config.toml
head_dim = 32
init_std_down = 0.0
lr_mult_down = 0.7
beta1 = 0.95
grad_clip = 2.0
schedule = "wsd"
decay_shape = "linear"
Below are experts of layer 4 (counted from 0) of a mixture-of-experts language model. Rows are named router (the router's row for the expert) and show model dimensions 0-127. Each number is 200 + 20 x the weight over its row's rms, rounded and kept within 0 to 999.
Before each expert's rows: "comes after" lists some tokens at least twice as common just before its tokens as in all text. This comes from a sample of Wikipedia text that the model never trained on. Tokens count by the router's weight.

# expert 66
comes after: ",", " of", " |", ":", " in", "-"
router,233,193,236,192,219,216,202,190,145,145,163,171,191,213,218,167,215,234,184,221,203,225,190,208,190,194,212,174,181,204,210,229,203,207,226,204,203,197,203,188,185,222,219,202,187,193,221,238,187,178,159,183,201,165,234,191,213,177,235,173,228,204,199,213,200,179,204,223,171,181,202,182,223,232,189,202,204,167,222,208,177,222,220,202,191,198,184,172,211,186,213,197,195,188,206,204,214,171,191,223,219,171,201,187,205,211,199,209,175,200,191,154,219,215,188,191,193,211,199,224,213,207,188,214,170,169,212,227

# expert 41
comes after: "\n", "|", "| ", " No.", "3", "  -"
router,227,183,240,239,223,211,199,175,204,202,204,203,244,211,213,198,183,237,193,232,211,236,193,211,193,188,184,149,196,195,202,202,211,202,194,217,224,214,214,200,182,202,205,186,191,230,190,255,178,206,177,221,192,180,199,214,240,156,228,194,213,200,173,223,197,196,207,202,204,175,217,189,181,216,187,202,192,205,209,201,195,204,214,193,222,195,185,174,210,198,256,175,218,199,172,219,203,192,189,200,198,191,208,187,177,229,228,215,183,207,235,204,199,212,213,137,211,183,218,176,226,181,171,209,231,210,193,198

# expert 88
comes after: ".", "\n\n", " that", " It", "s.", " which"
router,219,200,212,198,210,212,206,202,198,208,185,196,215,192,212,214,208,193,170,208,209,203,218,225,200,178,229,192,200,186,215,230,221,201,216,200,195,180,209,204,146,228,185,193,176,197,211,180,170,198,187,201,234,193,187,220,220,201,237,210,214,170,180,237,171,210,179,232,188,185,210,212,231,220,210,151,185,187,205,203,185,230,240,154,213,216,180,177,202,158,230,161,202,186,179,221,210,193,186,228,239,183,209,168,185,191,201,217,194,237,220,205,225,204,186,195,208,190,236,188,241,178,179,200,201,178,198,198

# expert 42
comes after: "\n", "\n\n", ".", "=", "-", " by"
router,226,183,214,192,216,218,186,188,152,177,173,162,206,213,222,184,205,221,196,226,200,226,201,210,205,188,218,178,185,214,202,207,182,206,189,185,211,193,234,209,196,217,219,189,211,188,218,236,185,171,163,191,237,175,235,228,214,178,221,181,237,182,172,222,192,170,199,218,188,180,218,218,205,232,201,179,223,185,186,217,175,209,214,187,194,208,179,199,206,173,227,184,238,205,201,187,205,180,173,192,223,184,180,173,163,198,222,226,203,202,220,171,219,192,187,182,192,191,213,179,241,187,181,211,190,172,199,244

# expert 22
comes after: "1", "2", ", ", " in ", "–", " ("
router,200,190,214,196,229,212,175,206,206,168,210,181,205,214,221,204,217,228,160,206,188,210,216,189,228,194,207,189,195,179,167,226,184,209,210,222,213,196,193,193,168,215,216,207,205,208,226,225,189,172,180,232,224,194,217,251,230,187,231,216,170,180,182,233,187,175,216,210,188,193,198,212,205,200,194,194,216,178,215,226,198,216,226,203,229,228,185,196,221,169,215,208,205,180,147,189,211,203,207,202,196,189,230,194,214,217,231,231,183,216,220,153,201,209,185,186,201,201,230,216,217,192,142,235,186,189,215,215

# expert 93
comes after: " | ", " ", "| ", "–", ", ", ": "
router,212,195,232,205,215,212,176,191,194,166,211,196,213,213,204,204,211,232,180,225,191,205,235,228,204,187,193,186,177,196,177,242,164,191,208,216,208,218,188,197,189,246,194,197,197,211,197,211,167,198,170,237,219,198,220,241,229,198,223,183,211,180,173,210,193,179,196,205,180,187,238,222,204,233,198,177,187,206,208,211,200,190,201,171,196,243,189,200,227,199,219,187,235,164,159,192,215,169,191,221,206,182,229,187,205,203,195,195,185,200,242,169,175,182,200,180,227,200,190,193,246,205,170,230,209,192,214,196

# expert 87
comes after: "\n", "\n\n", "-", "|", "| No.", "|---|---|---|---"
router,214,178,221,196,230,240,213,200,212,191,201,200,211,224,208,215,212,240,196,202,199,207,192,209,209,194,209,196,208,196,162,217,228,188,197,227,213,224,200,212,193,229,219,198,188,213,226,216,193,186,188,205,264,185,182,217,209,190,194,203,204,167,199,228,205,198,218,210,229,188,227,216,217,244,209,178,237,174,252,178,151,219,216,190,197,211,187,199,196,184,219,201,212,199,209,195,212,153,185,199,200,161,203,177,196,200,203,252,212,216,220,172,199,209,209,176,243,213,200,180,195,189,168,226,174,195,192,184

# expert 19
comes after: "1", "3", "4", "6", "2", "5"
router,230,196,233,196,225,207,191,216,194,207,174,169,206,210,217,211,219,221,170,228,190,223,211,223,205,214,182,149,212,182,214,198,182,201,214,181,180,242,201,187,227,209,231,202,207,218,232,228,147,213,191,228,211,164,195,236,224,188,211,216,202,201,176,208,174,177,210,202,197,177,235,203,179,226,196,182,204,197,229,222,198,201,187,193,216,227,182,170,210,192,222,195,187,206,187,200,199,184,193,208,204,170,187,192,188,199,200,244,190,201,237,193,187,176,192,191,231,193,224,195,203,211,136,204,222,208,199,232

# expert 12
comes after: " the", " The", " of the", " in the", ", the", " to the"
router,203,215,236,198,226,210,201,153,215,175,234,222,201,182,238,220,210,237,187,214,179,206,193,174,202,208,201,209,210,196,203,227,183,212,229,193,226,185,213,198,177,210,200,206,206,205,225,233,180,202,187,190,202,196,189,203,218,191,205,191,190,158,166,207,204,192,214,211,201,189,245,227,219,206,197,163,200,192,183,210,193,201,229,169,200,220,178,170,191,187,225,185,227,174,184,199,197,169,204,215,218,196,242,147,149,233,197,192,200,173,211,189,222,158,219,163,229,204,204,194,200,213,185,214,201,200,209,220

# expert 57
comes after: " in", " of", " of the", " at", " in the", " from"
router,228,189,229,198,220,214,183,205,165,156,172,176,205,209,227,192,197,227,204,209,217,230,199,200,182,210,196,195,193,192,206,203,169,193,245,226,204,197,232,190,208,220,209,198,195,186,233,243,199,199,165,195,200,188,211,239,211,166,215,189,217,190,190,237,203,183,208,220,163,177,231,191,221,218,179,178,210,154,222,213,172,203,217,197,221,218,182,192,196,197,240,182,220,202,165,185,207,176,196,211,220,191,213,169,178,228,175,205,180,189,200,168,221,188,194,163,199,207,196,222,208,202,180,198,174,183,231,216

# expert 21
comes after: " C", " T", " c", " B", " H", " t"
router,224,197,210,195,232,231,228,163,201,195,176,216,211,204,206,235,239,206,188,202,204,188,179,195,214,192,181,198,219,189,240,259,183,229,208,191,204,203,181,205,229,217,204,179,186,194,211,206,184,206,189,204,230,212,201,240,219,181,232,187,182,163,182,226,181,180,215,244,171,175,201,202,211,184,180,214,205,202,228,214,200,194,192,202,223,223,159,199,227,188,243,198,185,195,203,162,219,198,198,198,233,198,223,174,179,201,215,225,166,191,208,190,227,215,176,187,211,206,213,224,183,223,185,196,194,191,185,233

# expert 65
comes after: ".", ",", ", and", ", but", " and", " was"
router,243,203,215,185,212,221,184,205,190,209,208,184,219,195,190,183,211,222,163,197,205,197,192,234,217,175,230,194,190,199,182,232,207,229,204,209,234,188,208,193,173,193,198,222,214,219,221,220,171,188,153,213,219,189,180,203,208,182,206,210,194,197,175,239,181,195,188,219,183,165,202,210,196,227,230,204,220,193,191,213,183,197,210,202,188,218,171,187,215,160,220,199,219,180,182,185,238,165,200,205,225,183,176,163,189,181,182,221,213,200,220,177,232,209,167,200,210,156,215,188,245,186,155,211,185,182,208,182

# expert 95
comes after: " | ", " ", ".", " (", "; ", "–"
router,209,200,212,190,212,213,187,176,198,163,198,195,232,196,187,200,222,230,164,207,200,185,206,212,180,202,212,181,176,221,191,243,177,199,202,198,227,195,186,202,189,229,186,205,188,204,201,196,166,212,163,221,206,197,208,244,229,196,214,188,214,180,201,193,170,192,212,200,177,184,255,232,197,199,196,168,196,215,190,222,211,183,191,176,231,261,186,199,236,206,213,190,223,198,157,192,212,179,181,216,191,161,208,206,206,195,191,202,174,227,214,147,169,189,197,186,250,203,196,195,215,193,184,218,202,182,206,202

# expert 64
comes after: "1", " ", "–", "′", ":", "7"
router,230,214,219,189,227,216,203,214,201,185,203,188,231,200,195,229,228,208,158,210,175,185,211,164,197,213,184,181,197,211,187,216,195,240,185,202,231,211,208,198,189,174,201,217,187,198,230,205,168,208,182,247,212,169,212,220,212,180,215,213,223,181,222,220,159,185,205,208,166,168,220,223,199,210,194,170,206,218,212,213,204,201,209,196,253,226,159,190,225,189,215,192,203,177,169,223,208,200,196,205,195,157,209,197,196,219,193,202,182,234,200,167,187,162,198,186,242,204,191,204,194,200,152,193,200,192,212,212

# expert 52
comes after: "\n\n", "\n", " | \"", "==", "===", "/"
router,213,176,214,191,223,214,170,197,174,171,194,181,214,212,229,201,198,211,200,222,190,206,206,214,212,167,239,193,190,221,190,217,172,202,203,203,208,200,255,226,175,206,238,191,203,172,193,218,187,191,167,242,239,168,213,223,228,202,205,210,217,167,167,183,206,164,216,198,164,189,214,220,213,238,194,197,214,213,187,190,208,218,203,184,216,208,180,164,194,188,238,162,212,199,179,201,189,204,176,215,200,198,214,183,166,207,163,199,162,216,198,200,205,186,209,179,217,185,200,215,200,198,156,233,208,192,212,214

# expert 46
comes after: "\n\n", ".", "==", " =", "===", " =="
router,214,178,238,211,211,210,186,210,193,197,183,181,219,209,235,212,199,208,195,235,206,207,204,185,193,188,231,193,197,189,188,239,202,209,214,222,193,205,240,206,194,199,212,172,202,203,208,205,201,170,172,206,236,196,219,238,231,195,224,200,207,184,174,196,187,206,221,226,189,193,219,193,191,190,217,178,226,194,206,183,171,182,228,194,219,243,171,143,219,193,203,179,222,183,194,226,200,161,184,213,208,189,195,198,186,239,216,230,175,221,230,204,189,200,184,172,237,190,229,198,185,219,138,204,180,216,203,199

# expert 10
comes after: " |", ".", ")", " |  |", "==", "==="
router,195,177,234,218,211,206,212,190,195,184,186,209,205,206,195,192,209,210,203,195,213,218,212,214,202,207,205,196,213,179,177,252,183,214,201,217,214,192,242,195,175,229,209,166,199,210,235,190,191,176,161,203,207,167,203,234,201,176,232,198,193,185,207,210,199,181,215,213,214,172,201,209,220,195,204,166,223,203,227,204,178,205,209,202,218,237,177,163,206,192,213,170,220,159,165,202,229,140,171,197,197,187,201,177,158,184,216,226,191,213,241,208,205,176,193,186,226,182,210,201,196,209,147,199,189,195,202,179

# expert 15
comes after: " in", ",", " of", " |", "|", " in the"
router,215,206,235,181,219,207,191,204,203,162,186,183,209,226,242,218,211,229,175,211,184,211,210,226,175,235,179,178,171,196,199,225,193,246,198,213,223,222,236,194,181,200,224,198,171,202,216,219,171,187,149,190,212,190,217,207,209,178,197,175,199,197,176,232,200,209,198,203,162,180,209,176,213,215,199,179,206,163,209,202,194,200,202,194,201,225,197,183,231,206,219,190,207,183,139,179,184,200,205,201,236,180,197,180,191,212,222,202,170,223,199,215,178,188,197,189,210,147,205,194,204,183,198,241,205,188,208,194

# expert 5
comes after: " |", ",", ";", ".", " –", ":"
router,204,205,228,186,220,225,213,195,194,198,195,190,204,194,200,230,211,233,184,187,221,206,177,172,201,223,203,164,213,232,205,217,186,212,182,172,234,201,215,216,206,189,213,178,175,201,212,231,163,226,159,183,179,203,221,184,214,172,243,211,243,204,225,228,198,185,204,208,187,190,208,181,181,209,241,158,232,208,182,214,204,202,201,175,196,198,186,170,195,193,222,185,184,206,184,194,204,177,202,234,235,169,186,201,179,179,192,200,208,243,214,175,216,212,209,208,221,178,211,197,196,175,150,226,199,169,190,212

# expert 30
comes after: "0", "3", "4", "1", "6", "2"
router,199,193,233,218,239,211,206,218,224,179,179,210,208,200,226,202,234,218,182,213,214,236,195,209,175,184,198,178,203,169,194,214,195,188,219,205,220,208,208,193,200,192,225,177,199,210,204,193,182,203,174,210,245,190,235,241,211,171,202,207,226,163,178,199,132,188,193,236,163,194,237,192,213,214,205,181,216,204,222,219,186,191,212,209,220,229,172,195,228,204,242,189,173,178,176,242,220,186,222,198,190,195,197,199,175,190,185,221,181,214,230,190,206,186,203,188,235,185,202,234,211,204,209,207,194,203,212,204

# expert 43
comes after: " of the", " The", " the", "The", " in the", ", the"
router,196,192,234,219,224,223,218,190,155,177,210,184,213,195,208,203,192,227,189,223,210,214,216,183,181,198,196,191,180,180,230,217,154,181,235,199,225,215,222,200,191,227,187,184,178,194,210,236,186,190,193,189,177,178,224,215,237,173,234,187,217,196,194,215,189,214,223,213,172,174,209,187,220,234,200,156,190,179,214,193,189,204,231,197,224,208,178,162,208,193,219,153,223,198,190,214,196,168,208,219,214,180,219,183,181,213,182,210,192,185,195,144,219,188,195,170,226,204,208,215,196,191,185,230,186,189,185,187

# expert 94
comes after: "2", "1", "| ", "–", "- ", ", "
router,201,194,226,206,217,205,201,185,220,182,220,187,228,226,193,196,217,232,173,216,175,194,187,220,213,203,206,193,192,195,206,222,187,215,192,218,237,199,206,193,179,241,207,210,188,201,233,210,181,174,181,224,231,178,200,239,239,196,215,219,178,187,185,205,191,157,218,200,202,192,205,224,199,202,191,189,202,195,205,219,202,224,218,203,229,238,173,190,198,193,225,191,227,192,149,187,193,205,171,202,202,201,208,200,177,215,210,241,180,206,218,149,181,183,190,202,245,177,226,198,229,188,150,249,187,193,203,201

# expert 89
comes after: "\n", " |", ")", " |  |", "% |", ") |"
router,185,196,245,212,218,196,207,170,192,175,205,204,222,219,189,195,215,220,210,197,207,216,212,216,195,191,210,174,210,181,196,220,158,221,198,224,208,187,231,216,186,207,199,198,195,241,230,204,160,182,180,203,192,189,188,242,211,162,236,204,196,181,198,233,195,184,212,204,219,177,193,213,209,207,198,172,178,202,230,199,186,218,205,209,205,228,187,192,196,190,230,167,235,161,190,206,220,167,174,229,179,200,240,180,165,184,219,205,205,240,229,209,219,194,206,159,228,168,196,197,204,190,171,202,204,197,203,163